From a checkpoint of a small mixture-of-experts model trained on Wikipedia: 64 experts in each of 11 layers.
Below are experts of layer 8 (counted from 0) of a mixture-of-experts language model. Rows are named router (the router's row for the expert), down (a neuron's output weights, with its number) and show model dimensions 288-319. Each number is 128 + 24 x the weight over its row's rms, rounded and kept within 0 to 255.
After each expert's rows: a language model's description of what the expert responds to. This comes from a sample of Wikipedia text that the model never trained on.

# expert 55
router [103 129  99 128 158 111 141 177 119 100  91  88 135 149 162 124 142 142 138 133 105  99 149 181 143 145 127 128 126 167 136 119]
down0 [106 120 103 125  80 120  76  92  87 143 147 108 153 131 147 124 131 144 126 102 156 134 140 160 124 143 127 144 127 126 135  96]
down1 [124  80 129 111 167  95 139 134 114 106 150 167  99 147 147 164 136 136 117 175  91 111 132 148 134  89  92 152 136 140 139 158]
down2 [136  87 126 154  97  98 159  94 159 142 142 125 122 160 139 153 100 103  77 162 142 129 135 107 123 121 113  97 147 157 139 176]
down3 [129 126 128 149 129 157 128 111 164  92 107 147 148 155 101 117 126 141  96 117  61 134 117  92 118 114 124 132 156 138 120 135]
down4 [ 98 119 107 134 147 170  89  93 114 145 129 143 113 119 185 124 160  74 127 122 157 164 129 126 139 112 154 102 137 146 102 187]
down5 [116 134 186 130 146 135 150 135 122 136 157 120 110 107 159 141 126 101 154 115 127 126  89 130 160 113 123  97 115 110 132  56]
down6 [ 87 132 113  93 165 126  91 121 147 105 182 136 129 117  98 106 131 133 109 138 154 143 127 109 114 159 141 153 111 113 111 142]
down7 [137 116 146 138  89 138 107 148 152 149  91 169 107 141 131 123 141 134 109 143 121 120 135  97 131 145  85 106 141 119 144 145]
down8 [110  86 120 130  99  90 118 156 149 172  85 108 146 130 124 129 105 171 127 157 112 143 161 140 142 160 136 120 107  91 185 132]
down9 [139 121 157 131 131 139 107 154 123 132 141 118 125 103  70 148 132  76 117 126 104 118  86 115 115 129 135 201 101 105 128 116]
down10 [110 131 113 110  86 115 121 220  93 163 134 157  68 147 136 119 131 147 116 131 112  94 140 121  96 109 128 163 155  84 135 148]
down11 [ 89  96 123 129 121 157 100 128  90 126 139 170 125 140 112  83 139 135  73 142 125 144 179 137  92 151 112 156 161 149 118 129]
down12 [142 131 137 127 106  95 130  92 132 100 130 121 153 125 174 145 119 146 128 113 152 104 148 154 140 183 160 123 160 144 131 157]
down13 [137  97 121 126 148 131 144 107 121 151 146 126 166 116 147 134 100 100 125 162 128 140 154 120 149 110 145  75 104 131 158  98]
down14 [153 141  84 136  83 162 142 160 148 136  69 141 110 128 126 108 149 180 117 180 157 130 158 120 140 130 123 162 118 131 128 189]
down15 [122 167  89 115  82 105 123 162 131 146 169 136  81 123 168 131 142 142 127 136 151 134 165 108 142 153 143 170 108  59 115 161]
down16 [100 148  81 121 109 111 170 131 115 159 134 132 148 149 122 156 117 113 142 135 130 135 125 125 146 117 117 111 111 141 166 114]
down17 [120 130 113 144 125 129 127  92 128 146 142 130 137 106 134 129 145  97  79 112  96  80 117 136 120 124 100 136 120 137  96 115]
down18 [115  96 131 132 109 155 132 132 147 137  95 119 140 128  84 129 173 126 123 160 114 158  71 118 113  83 113 150 124 124 129 109]
down19 [137 133 136 123  79 105 126 123 121 178 113 135 136 138  87 153 131 119 145 146 106 107 159 152 123 158  81 149 138  93 143 118]
down20 [102 116 137 127 152 146 157 139 102 138 136 130 112  91 155 130 170 112 137 120 115 109 108 155 154  87 115 111  85 114 107  63]
down21 [105 144 123 149 105 127 153 163 175 155 133 112 153 127 151  94 127 129 119 141 130 164 122  87 125  99 159  91 149 185 122 205]
down22 [112 170 115 109 112 117 147 151 159 123 102 127 117 142 121 107 110 161 142 128 105 105 135  83 122 141 182 185 136 159 124  95]
down23 [167 127 110 120 181  56 138 128 142  94 119 145 163 174  95 147 106 144 129 153 153 115 110 121  96 151 110 121 127 100 149  94]
It responds to: Awards and table cells

# expert 3
router [113 132 120 124 100  98 144 141 126  98 132 124 174  97 125 169 125  78 177 137 130 169 137 145 131 127 141 121 118 138 152 141]
down0 [104 151 115 143 165 128 113  97  98 129 129 156  70 122 148 149 138 113 173 104 125 124 142 135 134  87 135 142 160  82  87 107]
down1 [123 141 154 138 138 128 100 124 140 135 141 133 134  99 116 127  89  97 124 100 114 107 107 122 134 121 111 119 140 114 105 130]
down2 [114 132 135 120 135 104 117 135  94 139  62 159 119 112  79 135 128 133 116 101  85 145 101 135 123  93 102 108  88 109 101  87]
down3 [148 120 105 131 133 123 153 127 160 145 108 159 135 142 163 107 134 124  98 130  97 140 126 120 106 149 201 130 130 156 112  97]
down4 [105 102 103 131 123 117 136 141 162  63 133 143 130 105 114 147 119 143 139 147 143 130 131 103 120 133 100 131 163 159 121 168]
down5 [160 143  99 139 134 119 133 146 205 147 150 109 151 114 201 142 128 159 127 115 154  64 121 164 141 148 139 114 179 155  96 103]
down6 [154 139 147 136 168 162 118 160 108 128 120 146 133 146 183 113 149 128 133 119 131 113 151 159 131 117 130  79 192 138  96 139]
down7 [125 118 120 132  58 135 118 108  96  94 126 128 143 157 142 151 161 104 101 145 167 112 131 138  82 152 149 138 150 105 146 105]
down8 [134 145 123 162 140 169 100 147 179 119 157  86 143 133 134 115  47  98 158 105 177 140 110  89 143 126 135 116 142 132  79 180]
down9 [167 106 129 119 145 115 109 180 153 148 109 121 106 127 119 129 125 124 159 152 110 106 130 161 126  64 129 147 132 145 149 188]
down10 [147 124 107  97 140 133 141 125 104 138 116 116 104 158 154 149 150 178 140 142 157 163 157 127 116 154 137 151 119 162 130 121]
down11 [130 137 148  94 164 138 132  80  99 130 102 134 143 138 124 123 104 197 148 150 126 105 127 114 110 190 124 161 159 144  70 136]
down12 [169 103 123 162 140 134 131 111 116 138 126 173 106 123 130 156 133 126 134 111 141 152 102  99 108 140 112 154  94 137 136 110]
down13 [110 129 132  94 138 153 144  68 105 129 126 106 111 125  90 178 118 110 156 109 144 124 124  62 107 167 121 150 125 133 116 140]
down14 [120 115 170 127 123 106 129 180 141 123  96 104 130 143 156 116 135 119 130 156 135 154 158  94 101 113 131 108 168 130 122  88]
down15 [149 108 115 146 104 121 132 152 136 146 131 101 103 138 165  89 135 123 143 129 112 139 127 177 133 137 127 125  83 155 124 147]
down16 [105  86 160 135 154 129 110  99  95 147  99 124  94 129 128 134 117 100 137 129 119 145 110 124 122 156  82 151  98 109 112 152]
down17 [101 110 153 110 150  97 139 124 127 135 101 120 144 133 102 141 110 118 128 103 115 153 175 172 142  92 131 145 114  61 100  97]
down18 [108 127  96 123 132 156 130 147  80  93 139 148 113 146 147 146 124 110 141 128 158 126 150 151 115 128 128 133 109 145 119 141]
down19 [112 113 106 136  98 110 131 139 151 124 172 119 169 140 146 133 130 172 103 151 135 110 155 104 124 144 135  75 133 183 128 135]
down20 [ 88 100 138 120 112 122 127 101 156 148 146 200 147 145 119  83 128 102 125 132 135 102 135 203 160 119 117 124 118 136 153 183]
down21 [145 190 121 118 102 112 159 117 114  97 105 108 159 128  87 143 115 168 136 108 140 124  75 102 134  89 131 164 106  88 129 116]
down22 [156 118 131 113 117 166  88 120  90 163 115 110 142 112 103 104 148 143 131 138 134 123 132  70 109 148 114 139 104 121 130  95]
down23 [170 133 142 137 146 122 103 107  88 123  60 168 137 123  97 107 180 144 117 126 122 132 144 101 134 105 154 135 173  69  87 145]
It responds to: Geographic names, directions

# expert 59
router [134 119  89 144 132 114  93 105 142 141 150 108 131  85 134 160 126 121 115 170 164 106 154 153 131 136 163 146 176  77 154 107]
down0 [107  88 101 143 154 120 126 149 105 118 145 146 146 121 136 100 175 116 150 142 140 160 179 106 138 104 128 113 115 143 115 152]
down1 [145 144 148 116 118 159 111 124  90 132 103 129 137  95 118  99 159 109 117 128 141 115 132 150 116 127  68 116  97 189 122 129]
down2 [108 108 102 105 120 127 135 119 118 166 150 127 128 127 146 100 137 140 131 143  99 124 167 123 124 143 111 122 160 164 131 151]
down3 [109 149 160 142 141 140 134  73 118 103 120 117 121 104 137 210 119 151  67 140 154 165 173 112 153 150 125 138 127  99 106 138]
down4 [126  94 122 144 106 154 135 129 131 163 125 143  79 116 132 103 176 131 132 159  94 119 157 128 135 106 107 141 113 137 133 122]
down5 [124 122 153 129 113 127 171 143 100 136  89 116 152 132  69 114 103 172 123 144 149 129  80 153 134 119 133 130  98  70 132 157]
down6 [117 120 100 135 123 172 144 171 139 163 160 109  66 109 108  78 130 113 136 103 109 145 117 139 111 111 165 111 121 169  98  76]
down7 [120 166 122 132 150 158  87 142 139 145 104 153 175 125 143 117 204 165 123 116 140 119 112 152 170 123  98  81  94 166  47 169]
down8 [149 115  78 134 161 134 111 127 105 141 153 143 126 127 161 114 155 103 118 154 109 144 136 126 139 123  99 141 116 116  85 140]
down9 [130 112  99 142 135 120  96 114 143 138 129 159 150 105 156 130 155 146 131 153  85  92 169 136 120  98 102 130 103 159  94 140]
down10 [143 127 157 136 107  96 105 106 129 138 152 127 117 127 111 123 140 115 185  80  88  99 111 118 117 113 161 108 193 160  78  91]
down11 [108  72  82 133 141 140  83 102 150 108 136 176 149 109 182 108 167 107 150 131 119 166 143 109 116 148  78 139 112 139 101 143]
down12 [121  97 105 132 129  97 145 110 105 120 134 190 119 113 153 110 155  90 115 103 119 148 138 118 100 139 102 143 130 140 148 113]
down13 [101  91 155  93 129 135 116 113 105  92  73 184 157 155 114 121 167 125 136 117 127 109 178 109  80 149  88 117 175 155 184 134]
down14 [130 158 134 108 103 137 110 133 126 149 109 122 115 108 123 147 151 158 144 144  99 139 151 128 162 139 131 131 140 137  77 100]
down15 [119 116 118 129 117 103 183 106 121 151 132 133 146 162 139 154 104 113 114 156 103  89 128 145 103 118 105 151 154 102 110 134]
down16 [109  95 123 101 105 124 118 112 144  92 102 140 157  84 156 130  83 148  70 139 160 149 115 142 124 121 152 136  70 130 110 102]
down17 [117 150 169 112 126 122 138 118 142 159 143 113 121 131 157 182 111 121 170 110 113 125 133 130  90 120 106 127 168 103 126 100]
down18 [138 147 116 145 149 100 150 137 128 110 129 144 128 129 111 163  77 121 110 132 111 130 121 128  63 144 126 110 154 118 180 132]
down19 [132  82  99 140 171 131 137 129 129  82 121 140 156 120 128 104 132 118 156 145  74 141  96 102 134 121  96 125 104 131 127 127]
down20 [118 114 101 119 124 178 104 155 155  98 101 108 128 182 114 105 127 132 122 107 141 137 128 101 137 183 135 138 111 126 132 121]
down21 [145 117 114 163 109 147 129  89 144 120 144 125  87 148 134 158  90 112 112  92 155 116 161 106  94 143 132 120 104 126 135 123]
down22 [115 113 105 116 143 110 115  97 136 114 132 106 144 141 138 100 151 163 141 119 143 143 110 119 145 118 114 122 139 104  98 146]
down23 [141 125 133 134 161 131 125 122 127 131  98 145 107 138 181 120 158 122 152 113 126 162 154  90 133 123 110 140 135 174 150 148]
It responds to: Infobox field labels

# expert 25
router [121 144 150 111 133 155 104 113 127 110 122 148 101 116 120 121 131 144 158 160 156 137 137 145  85 137 114 110 105 125 103  72]
down0 [112 104 123 113 106 144  66 133 155  74 137 126 162 116 133 115 104 121 100 183  98 114 201 128 106 138 143 163 138 114 112 151]
down1 [122  94 117  86 158 119 143 118  91 147 163 135 148 121 137 110 154 108 139  98 130 137 131  57 113 142 115 116 129 110 101 110]
down2 [122 160 138 127 113  76  90  72  88 107 134  99 100 185  97  76 119  89 150 135 140 135 100  89 153 166 144 146  92 145 159 165]
down3 [132 142 167 113 152 113  98 126 129 192 109  91 134 128 130 118 142 157  94 116 194 165 132 149 188 141 202 125 134 111 170 165]
down4 [112 155 126 160 116 118 127 177 133 114 122 145 148 133 129 144 126 130 157 153 102 144 142 132 124 105  68 121 128  87 116  58]
down5 [107  88 136  96 147 115 130 129 108  76 181 133 157 139 112 108 140 140 166 112 148 176 151 139  96 102 175 124 117 100  80 121]
down6 [ 99 130  70 161  82 149 145 140  60 129  80 169 152  93 192 167 143 157 131 114 138 127 112 154 118 146 103 134 119 106 143  77]
down7 [125  88 129 133 109 157  98 124  97 129 130 128 106  93 119  98 141 145 112 133 132 122  78 118 114  86 133 118 128 120 103  55]
down8 [106 127 125  90  51 162 157 184 147 140 123  85 164 119 153 119 106 134 114 150 127 125 120 120 164 158  68 175 156 111  98 125]
down9 [111 125 122  77 140 115 108 144 132  92 135 116 126 170 149  96 119 121 110 132 117 116 148  95 111 139 155 180  92 101 120 166]
down10 [115 135 133 157 127 135  96 110 154 126 117 100 124 118 113 127 162  95 100 111 153 102 135 120  97 117 129 109 181 160 171 178]
down11 [174 105 128  79 134 118 131 119  81 209 142 121 116 103 161 164 105 110 108 144 151 135  83 143 143 168 156 116  84 118 147  91]
down12 [138 169 128 149 132  93 103 119 139 118 158 115 122 128 118 155 130 117 113 154 148 104 174 149 118 177 111 103 133 187 145 127]
down13 [ 67 146 146  97 130 160 149 108 140 137 156 117  84 147 172  88  95  98 133 173 154 108 154 156 130  79 108  97 143  94 142 140]
down14 [153 165 129 126 177 132 158 153 150 160 134 125 149 185 128 142 124 128 130 106 134 149 154 157 169 151 146 153 138 104 174 121]
down15 [ 95 106 147  77  85 166 134 132 138  96 143 124 109 123 156 122 102 146 111 132 120 120 122 132 145 155  88 147 160 140 146 106]
down16 [135 149 141 173 122 134 158 103 132 114 188 115 122 166 112 102 113 102 182 141  91 102  88 150 167  71 172 122 123 101  86  87]
down17 [100 141 125 110  97 147 108 147 131 160 141 102 123 106 111  90 189 148 106 143 104 128 113 118  70 130 134 152 155 110  71 116]
down18 [100 145 130 105 131 102 155 163 141 132 118 121 155 112 165 128 138 150 116 101 174 109 126 130 120 116 152 122 127 148 130 211]
down19 [155 134  70 142 135 125  90  99 107  92 148 120 127  97 127 132 136 158 144 126 113 168 123 145  99 132 185 157  88 139 117  88]
down20 [131 110 145 179 130 125 137 123  90 149  93 115 136 132 120 151 171 140 124 110 121 110 120 104 105 161 132 149 150 111 144 123]
down21 [155  83  92 138 117 172 133 106  60 159 116 116 137 121 142 170 171 145 183 105  96 119 107 152  92  99 125 136 111 173 102 133]
down22 [117 101  70  79 125 134 114 125 116 158 137 131 134 115 137 108 151  99 115 149  88 127 147 105 103 136 167 131 121 127 107 195]
down23 [151 127  87 141 129  81 120 129 147 110 143 155 149 113 146 135 140 171 130 125  99 143  99 100 135 116 156 128 101 127 108 177]
It responds to: Mid-word name pieces

# expert 14
router [148 146 135  91 139 128 129  75 153 141 116 117 107  98 167 129 151 111 116 114 121 133  83 178 124 118  94 108  98 123 132 153]
down0 [102 110 147 133 166 115 155 152 149 170 135 107 105 126 146 144 130 140 129 113 144 164 138 138 143 127 105 113 172 176 116  94]
down1 [141 154  95 120 115  91 115 156  94 104 127 167  93 129 105 130 145  91  90 163 175 146  98 132 116 140 142 128  94 134 122 155]
down2 [102 113  98 140 141 116 122 149  89 159 159 105 111 106 134 177 120 127 149 170 125 119  78 116 134 164 129 134 128  76  94 135]
down3 [102 172 127 128 143 155  91 134 107 154 120 141  78 104 105 138 105  99 107 146 134  95 133  85 109  95 128 158 140  88 109  81]
down4 [120  95 142 123 159 145  96 156 162 177 167 120 131 125  84 130 126  86 119 102 157 150 121 106 150 164 108 126 148  81  93 150]
down5 [130 134 106 107 124 119  92 154 163 100 174 132 146 126 118 147  77 101 132 109 104 114  86 132 146  66 111 142 138 123  91  92]
down6 [134 126 111 131 104 110 108  85 149 127 144  91 128  80 144 114 167 119 116 136 118  71 101  97 127 135 123 109 151 115 145  88]
down7 [126 156 123 103 133 116 127 130 130 105  96 137 124 140 135 167 116 141 121 140 142 114  97  96 103 120 146 153  86 124  67  98]
down8 [103  93 150 129 166 169 110 124 140 121 119 103 121 133  89 160 169 170 142 149  88 115 162 151 160 125 152 159 119 116 121 135]
down9 [128 119 140 134 124 126 100 128 119 126 100 119 138 148 105 130 148 146 156  92 134 140 108  78 124 132 154 110 139 120 128 118]
down10 [123 175 124 156 121 104 120 104 154 159 157 114 119 147 124  93 120 104 117 179 146  99 148 125  98 125 138 136 150 112  94 102]
down11 [125 104 105 122 162 123 145  87 140 205  97 103 132 109 124 160 102 138 136 139 129 117 113 118 107 138 114 118 169 100 146 110]
down12 [130 118 105 112 118 121 136 142 119 156 143 140 115 111 142 166 108 165 160 178 105 123 115 149  99 119 144 141 125 136  90 146]
down13 [ 97 145 151 121 156 159 112 171  84 141 140 131  87 150 108 108 125 133 150 156 128 155 188 110 139 144 118 117 125 129 147 111]
down14 [162 179  88 111 156 137 118 109 135 113 116  79 190 102 121 179 112 122  88  93 115 150 124 117 138 141 105 106 113 100 149 146]
down15 [166 150 112 126 132 124 130  87 163  64 118 151 127 130 143 125 142 140 130 150 126  83 127 170  93 104 156 124 105 162 139 115]
down16 [134 125 135 151 132 129 111 101 122  64 138 123 170 141 107  91 143 111 125 156 167 105 138 172 153 142 134 130 136 153 122 217]
down17 [122 152 150 149 126 144 146 106 132 151 132 156 142 158 161 112 133 142 153 164 154  96 163 153 116  82 128  82 161 181 122 125]
down18 [122 164 165 120  92 140 103 117  85  89 111 100 113 139 143  84 130 137 115 117 160 111 125 137 106 108 103 166 113 148 140  91]
down19 [104 106 102 139 133 102 127 147 121 139 103  96 121 113  98 106 106 151 139 128  98  98 109 106 127  62 136 174 114 124 155 101]
down20 [140 106 107 125 111 118 122 116 160 119 169 112 189 152 113 118 136 158 140  96 117 115 105 133 127 142 121 134 139 149 105 114]
down21 [122 106 135 124 135 118  88 122 141 121 149 160  74 137 162 150 133 110 141 127 119 209 117 124 182 141 131 155 102 138 143 179]
down22 [137 152 138 132 107 129 141  90 142  99 126 140 139 146 133 137 114 133 129  83 148 134 134 159 127 110  99 108 116 146  92 184]
down23 [151 133 152 135 149  95 139 123 117 117 130 171 128 127 145 145 130 110 120 153 157 164 127 181 121 140 135  93  88 131 111 172]
It responds to: Quotes and function words

# expert 4
router [147 123  81 114  99  88 113 115 103 151  93 145 124 137 125 108 172 134 148 169 149 166 155 119 130  96 150 121 107 128 146 119]
down0 [143 150 144 111 154 119 181 127 142 173 173 117 102 147  74 148 125 146 172  87  85 131 128 113 128 111 113 155 148 133  88 100]
down1 [134 118 152 128 148 131  84  75 134 165 118 162  80 128 112 173 134 118 148 126  92 145 125 124 104 107 128 138 145 118 140 111]
down2 [128 124 125 116 133 136 133 128 132 126 151 154 143 125 125 140 125 144 136 107 123 168 137 151 139 116 131  92 116 112 141  77]
down3 [118 137 137  72 144 121 100 108  98 109  95  90 146 123 135 120 187 111 131 112 137 159 126 150 111  93 131 149 130 141 196 151]
down4 [132 128 130 121  97 148 134 170 110 111 128 130 132 118 107 137 147 135 118 150 173  83 140 120 131 142 149  96  91 151 130 129]
down5 [147 156  81 129 119  98  97 119 166 102 143 131 117 152 167 126 118 127 115 161 109 101 104 142 143 154 146 131 118 138  85  90]
down6 [129  96 158 129 158 141 186 129 126  69 133 147 149 150 141 158 137 104 119 107 134 166 151 129 111 132 142 107 136  99 112 127]
down7 [135 122 124 123  89 135 164  97 144 151 112 123 145 149 101  98 128 137 113 129  69 122 114 136 157 156 133 134  87 102 112 107]
down8 [179 171 125 140 122 132 121 129 112 130 150 151 118 150  86  63 138 110  95 152 106  91 112 127 133 156  91 118 173 142 104  88]
down9 [113 105 130 135 129 143 130 149 133 127 113 129 113  95 103 136 147 115 110 121  86 120 148 137 128 138 132 156 200 149 112  69]
down10 [121 179 113  53 126 131 131 124  84 136 149 116 164 159 116 126 126 127 112 121 122 161 153  88 110 139  94 107 106  96 123 134]
down11 [179 133 169 102 132 113 128 145 144 164 145 128 135 135 109 118 113 118 134 113 124 148 109 129 103 148  97 132 109 115 165 123]
down12 [131 125 152 116 113 169 139 121 152 114  84  96 108 152  98 102 140 108 142 178 122  51 143 116 113 134 135 155 124 126 117 138]
down13 [140 154 136 130 124 123 144  86 109 145 134 101  86 142 137 130 140 126 147 142 126 126 102 113 100 135 111 126 108 133 125 195]
down14 [112 152 116 146 113  99 133 141 101 154 152 127 139 115 106 140 119 134 140 140 132 129 109 145 121 104  99  99 147 128 130 174]
down15 [ 98 133 150 123  91 126 150 118 120 112 119  76 122 147 167 107 145 151 134 107 145 159 135 149 139 134 114 158 123 100 168 127]
down16 [162 157 164 128 149 161  95 150 119 129 113 152  97 154 164 125  92 146  81 109 160 117 101 122 140 138  79 130 137 168 151 123]
down17 [100 128 152  91 131 124 105 157 109 119 120 128 134 137 121 142 149  75 154 163 146 113  87 110 144 103 129 122 123 128 170 154]
down18 [150 161 129 104 103 133 116 109 175  97 106 155 156 109 135 155 115 114 123 116  78 140 151 101 140 151 120 125 117 143 126 137]
down19 [160 113 129 112 131 135 141 102 102 106  37 147  97 151 142 166 169  96 112 114 108 143 120 123 132 151 120 174 141 134 135  81]
down20 [149  95 130 118 110  91 169 175 131 115 112 128 178 105  89 133 136 124 128 127  84  91 168  84 112 144 103  82 153 103 136 122]
down21 [ 97 136 145 127 147 120 115 151 128 138  80 116 136  96 113 132 163  84 168 135 130 136 119 125 146 127  74 169 171  72 160 172]
down22 [ 93 155 118 147 119 126  75 106 133 151 136 120 151 144  72 115 120 148 129 180 123 155  89  95 149 138  97 137 127 114 165 150]
down23 [102 134 107  97 152 153 134 128 127 141 170 128 135 149 126 119  91 118 140  90 152 102 146  90 129 141 145 115 117 139  95 134]
It responds to: Infobox list separators

# expert 61
router [114 170 150 127 103 129 143 108 137  68 110 115 144 147 110 126 130 158  71 126 166 155 120  93 153 149 108 181  81 140  80 142]
down0 [131 161 158 136 155 105 138 158 103 142 134 129 144 112 125 124  96 123 157 118 101 117 132 132  96 123  90 105 157 124 127  48]
down1 [ 80 117 119 121 151 116 132 144 135 107 132 158 134  99 124 174 124 113 130 153 131 160 162 158 147 113 130 137 126  68 174 138]
down2 [102 116  98 135 164 112 106 125 151 119 140 128 145 140 169 135 112 148  89 147 159 123 145 146 124 116 108 139 103 114 135 128]
down3 [113 123 199 128 125 128 124 158  92 116 169 151 108 136 109 126 116 151 115 136 103 131 153 117 113  91 113 169 103 103  93  92]
down4 [140 113 155 118 113  88 128 158 103 129 160 101 100 148 120 157 103  90  68 128 150 139  95 166 117 102 138 129 128  84 119 145]
down5 [130 103  96 162 134 103 112 110  82 161 125 156 107 132 103 116 144 110 140 140 129 128 177 169 155 122 121 104 134 137 128 164]
down6 [112 152 142 117 152 127  81 111 116 127 108 120 116 163 154 132 122 134 126 101 104 108 109 129  96 104 127 140 161 120 111  11]
down7 [107 118 113 162 128 114 108 162 149 169 119 152 107 185 161 111 128 145 108 114 127 137 114 161 168 146 109 145 144 154 140 106]
down8 [119  87  91 161 114 147 149 111 145 121 161 110 122 119 113  90 126  82 155 182 134 152 113 171 152 118 142 118  71 152 139 122]
down9 [123 134 126 127 195 142 153 114 130  98 139 130 115  95 122 137 163  87 160 120 107 119 173 129 124  96 118 158  92 102 133 132]
down10 [144  96  93 108 104 163 148 130 130 121 125 147 138 139 122 128 147 110  90 138  83 131 128 117 147 100 135 128 127 151 114 120]
down11 [104 116 143 100 101 158 145  96 141 104 166 145 178 126 146 114 126 139 128 115 130 116 121 129  94 122 130 126 170 190  85 117]
down12 [ 98 120 121 132 148 131 107 121 129 138  99 129 127 137 141 119 129 120 165 133 106  98 122 139 123 109 144 165 100 156 130 152]
down13 [115 135 138  86 105 113 105 118 115 136 127 139 130 102 133 122 108  77 137 101  71 130  92 166 115 152 138 148 125 142 166 110]
down14 [142 116  88 143 128 149 162 116 117 124 123 128 104 103 105 154 129 128 117 102 139 154 138 110 131 113 168 123 146 135 138 189]
down15 [131 117 144 117 154 112 146 160 129 108 118 106 114 103 119 123 127  92 164 158  67 131  77  98 138 163 103 130  87 147 138 117]
down16 [123 134 128  78 110 157 116  99 138 159 140 136 165  92 143 120 120 160 159  97  75 149 127 176 137 137 192 144 155 148 103  72]
down17 [114 139 104  93 164 130 182 111 137 108 140 155 139 124 139 129 109 134 158 134 107 148 113  95 128 122 127 125 134 123 144 112]
down18 [106 102 126 138 139 102 142 128 143 167 112 150 143 103 117 111 116 106 156 136 113  91 164 189 107 127 131 180 115  97 144 107]
down19 [111 110 125 144 154 158 112 111 165 135 127 125  59 152 127 121 130 141 161 125 113  89 152  96 131 100 102 158  90 152  89 172]
down20 [125 100 115 179 113 122  96 155 132  98 143 122  97 147 114 130 124 121 113 135 110 135 179 138 143 131 114 154 151 125  95 139]
down21 [123 122 133 178 136 115 112 151 120  98 127 119 154 111 143 127 128 101  87 122 123 159 147 100  99 143 115 143 108 135 146 100]
down22 [112 138 143 123 143 108  83 118 162 103 103 100 161 116 143 113 145 114 126 118 100 136  88 147 128 145 126 169  93 136 142  38]
down23 [ 83 136 120 163 120 163 162 115 123 126 114 114 116 144 135 118 144 150 110 102 118 153 108 113 107 140 144 132 157 152 113 161]
It responds to: Function words and articles

# expert 17
router [130 146 126 117 127 129 174 137 111 130 134 146 125 110 104 137 128 127 142  89 106 154 139 135  89 113  97  97  92 149 176  74]
down0 [174 123 138 139 161 130 159 142 108 144 125 122  91 162 122 157 120 113 123 146 160 125 138 110 135  61 127 132 154 125 116  95]
down1 [106 104 138 157 133  95 134 124 121 117  78 115  88  95 122  76 114 109 140 115 152 121 127 134 135 149 151 128 163 142 167  22]
down2 [155 136 101 100 173 150 131  91 134 141 158 118 177 183 126 118  85 141 114 120 109 131 108 117 152 149 118 123 153 134 147 218]
down3 [163 121  75 128 105 138 141 136 113 171 133 152 162 149  85 118  97 179  86 127 148 123 128 109 149 134 111 132 152 141 145 234]
down4 [115  90 154 117 121  86 127 119 128  94 127 139  61  98 113 106 138 119 161 144 174 127  94 100 141 121 123 152 138 136 132   0]
down5 [148 132 109 100 131 135 106 142 122 136 141 127 123 102 148  77 110 167 115  98 162 180 154  99 122 125 149 107 141 149 140 118]
down6 [135 108 145 144 164 155 113  82 132  85 130 111 104 127 107 130 130 130 111 101 202 153 109  80 131 114 129 108 197 124 113 102]
down7 [156 120 107 126 201 137 136 130 131 129 107 123 149 156 125 111 114 129 106 140 150 117 135 137 141 149 155 113  93 103 137 255]
down8 [120 177 131 161 146 173 129 112 125  98 131 117  88 121 183 160 136 123 155 152 101  99 123 129 124 104 125 121 172 149 129  71]
down9 [131 130 113 112 125 137 135 125 159  92 157 155 136 109 155 145 168 121 134 150 108 115 117 116 130 187 136 123  95  61 143 106]
down10 [116 102 137 160 133 113 122 120 146 134 154 138  94 155  91 175 165 135 127 129 150 154 100  98 154 100 101 111 150 120 123 161]
down11 [143 151 141 140 155 135 148 157  65 144 142 171 104  92 138 118 112 171 107 142  98 156 170 127 129 139 104 108 122 132 106 109]
down12 [ 90 124 127 114 173 131  89 149 158 128 147 103 165 189 131 113 171 142 117 150 112 132 147 114 123 127 129  98 114 125 160 255]
down13 [ 94 130 122 122 131 138 137 140 127 113 156 105 104 111 133  82 131 122 170 164 110 145 135 134  93 134 133 122 109 132 108 124]
down14 [108 102 120 151 144 134 143  99 151  98 104 137 109 141 106 151 188 102 131 138 184 116  99 113 111 121 103 144  92 140 118  95]
down15 [132 158 127 124 137 133 152 131  97 162 183 133 147 141 140 189 128 139 125 144  88 139 146 107 149 133  66 137 107  70 120 191]
down16 [118 123 134  85 117 109 127 145 143 160 152  98 131  85 114  86 107 110 121 104 143  89 118 113 156 120  95 133 141 108 108 177]
down17 [107 121 160 124 121  91 150  97  85 119 144 139 127  64 136  81  97 160 132 140 120 163  95  98 120 138 120 115 129 110 183   0]
down18 [150 140 124 109 127 183 148 121 132 118  83 159 154 138 128 143 160  70 105 147 108  67  84 131 171 137 130 135 140 106 168 151]
down19 [107 116 109 114 163 166 124 145 134 120 132  93 142 160 147 104 137 127 105 141 125 129  97 128 155 125 130 107  75 114 139 255]
down20 [116 103 117 131 107 117 155 109 141 109 125 161 103 103  81 115 139  96 112  97 177 156 106  84  94 125 148  94 126 153 107 127]
down21 [ 84 130 106 130 125 140 145 118 132 118 115 110 149 162 130 106 145 139 116 152 135 133 100  99 153 143 120 103  47 109 132 255]
down22 [129 134 145 156 139 100 153 151 146 112 125 101 104 131 150 122 141 136 135 114 159 128 140 106 127 114 148 121 187 124 149   0]
down23 [142 126 133 140 137 157 125 128 113 121  96 127 121 150 121  98  94 169 126 136 179 137 172  68 123 117 103  85 125 141 107 185]
It responds to: Foreign name syllables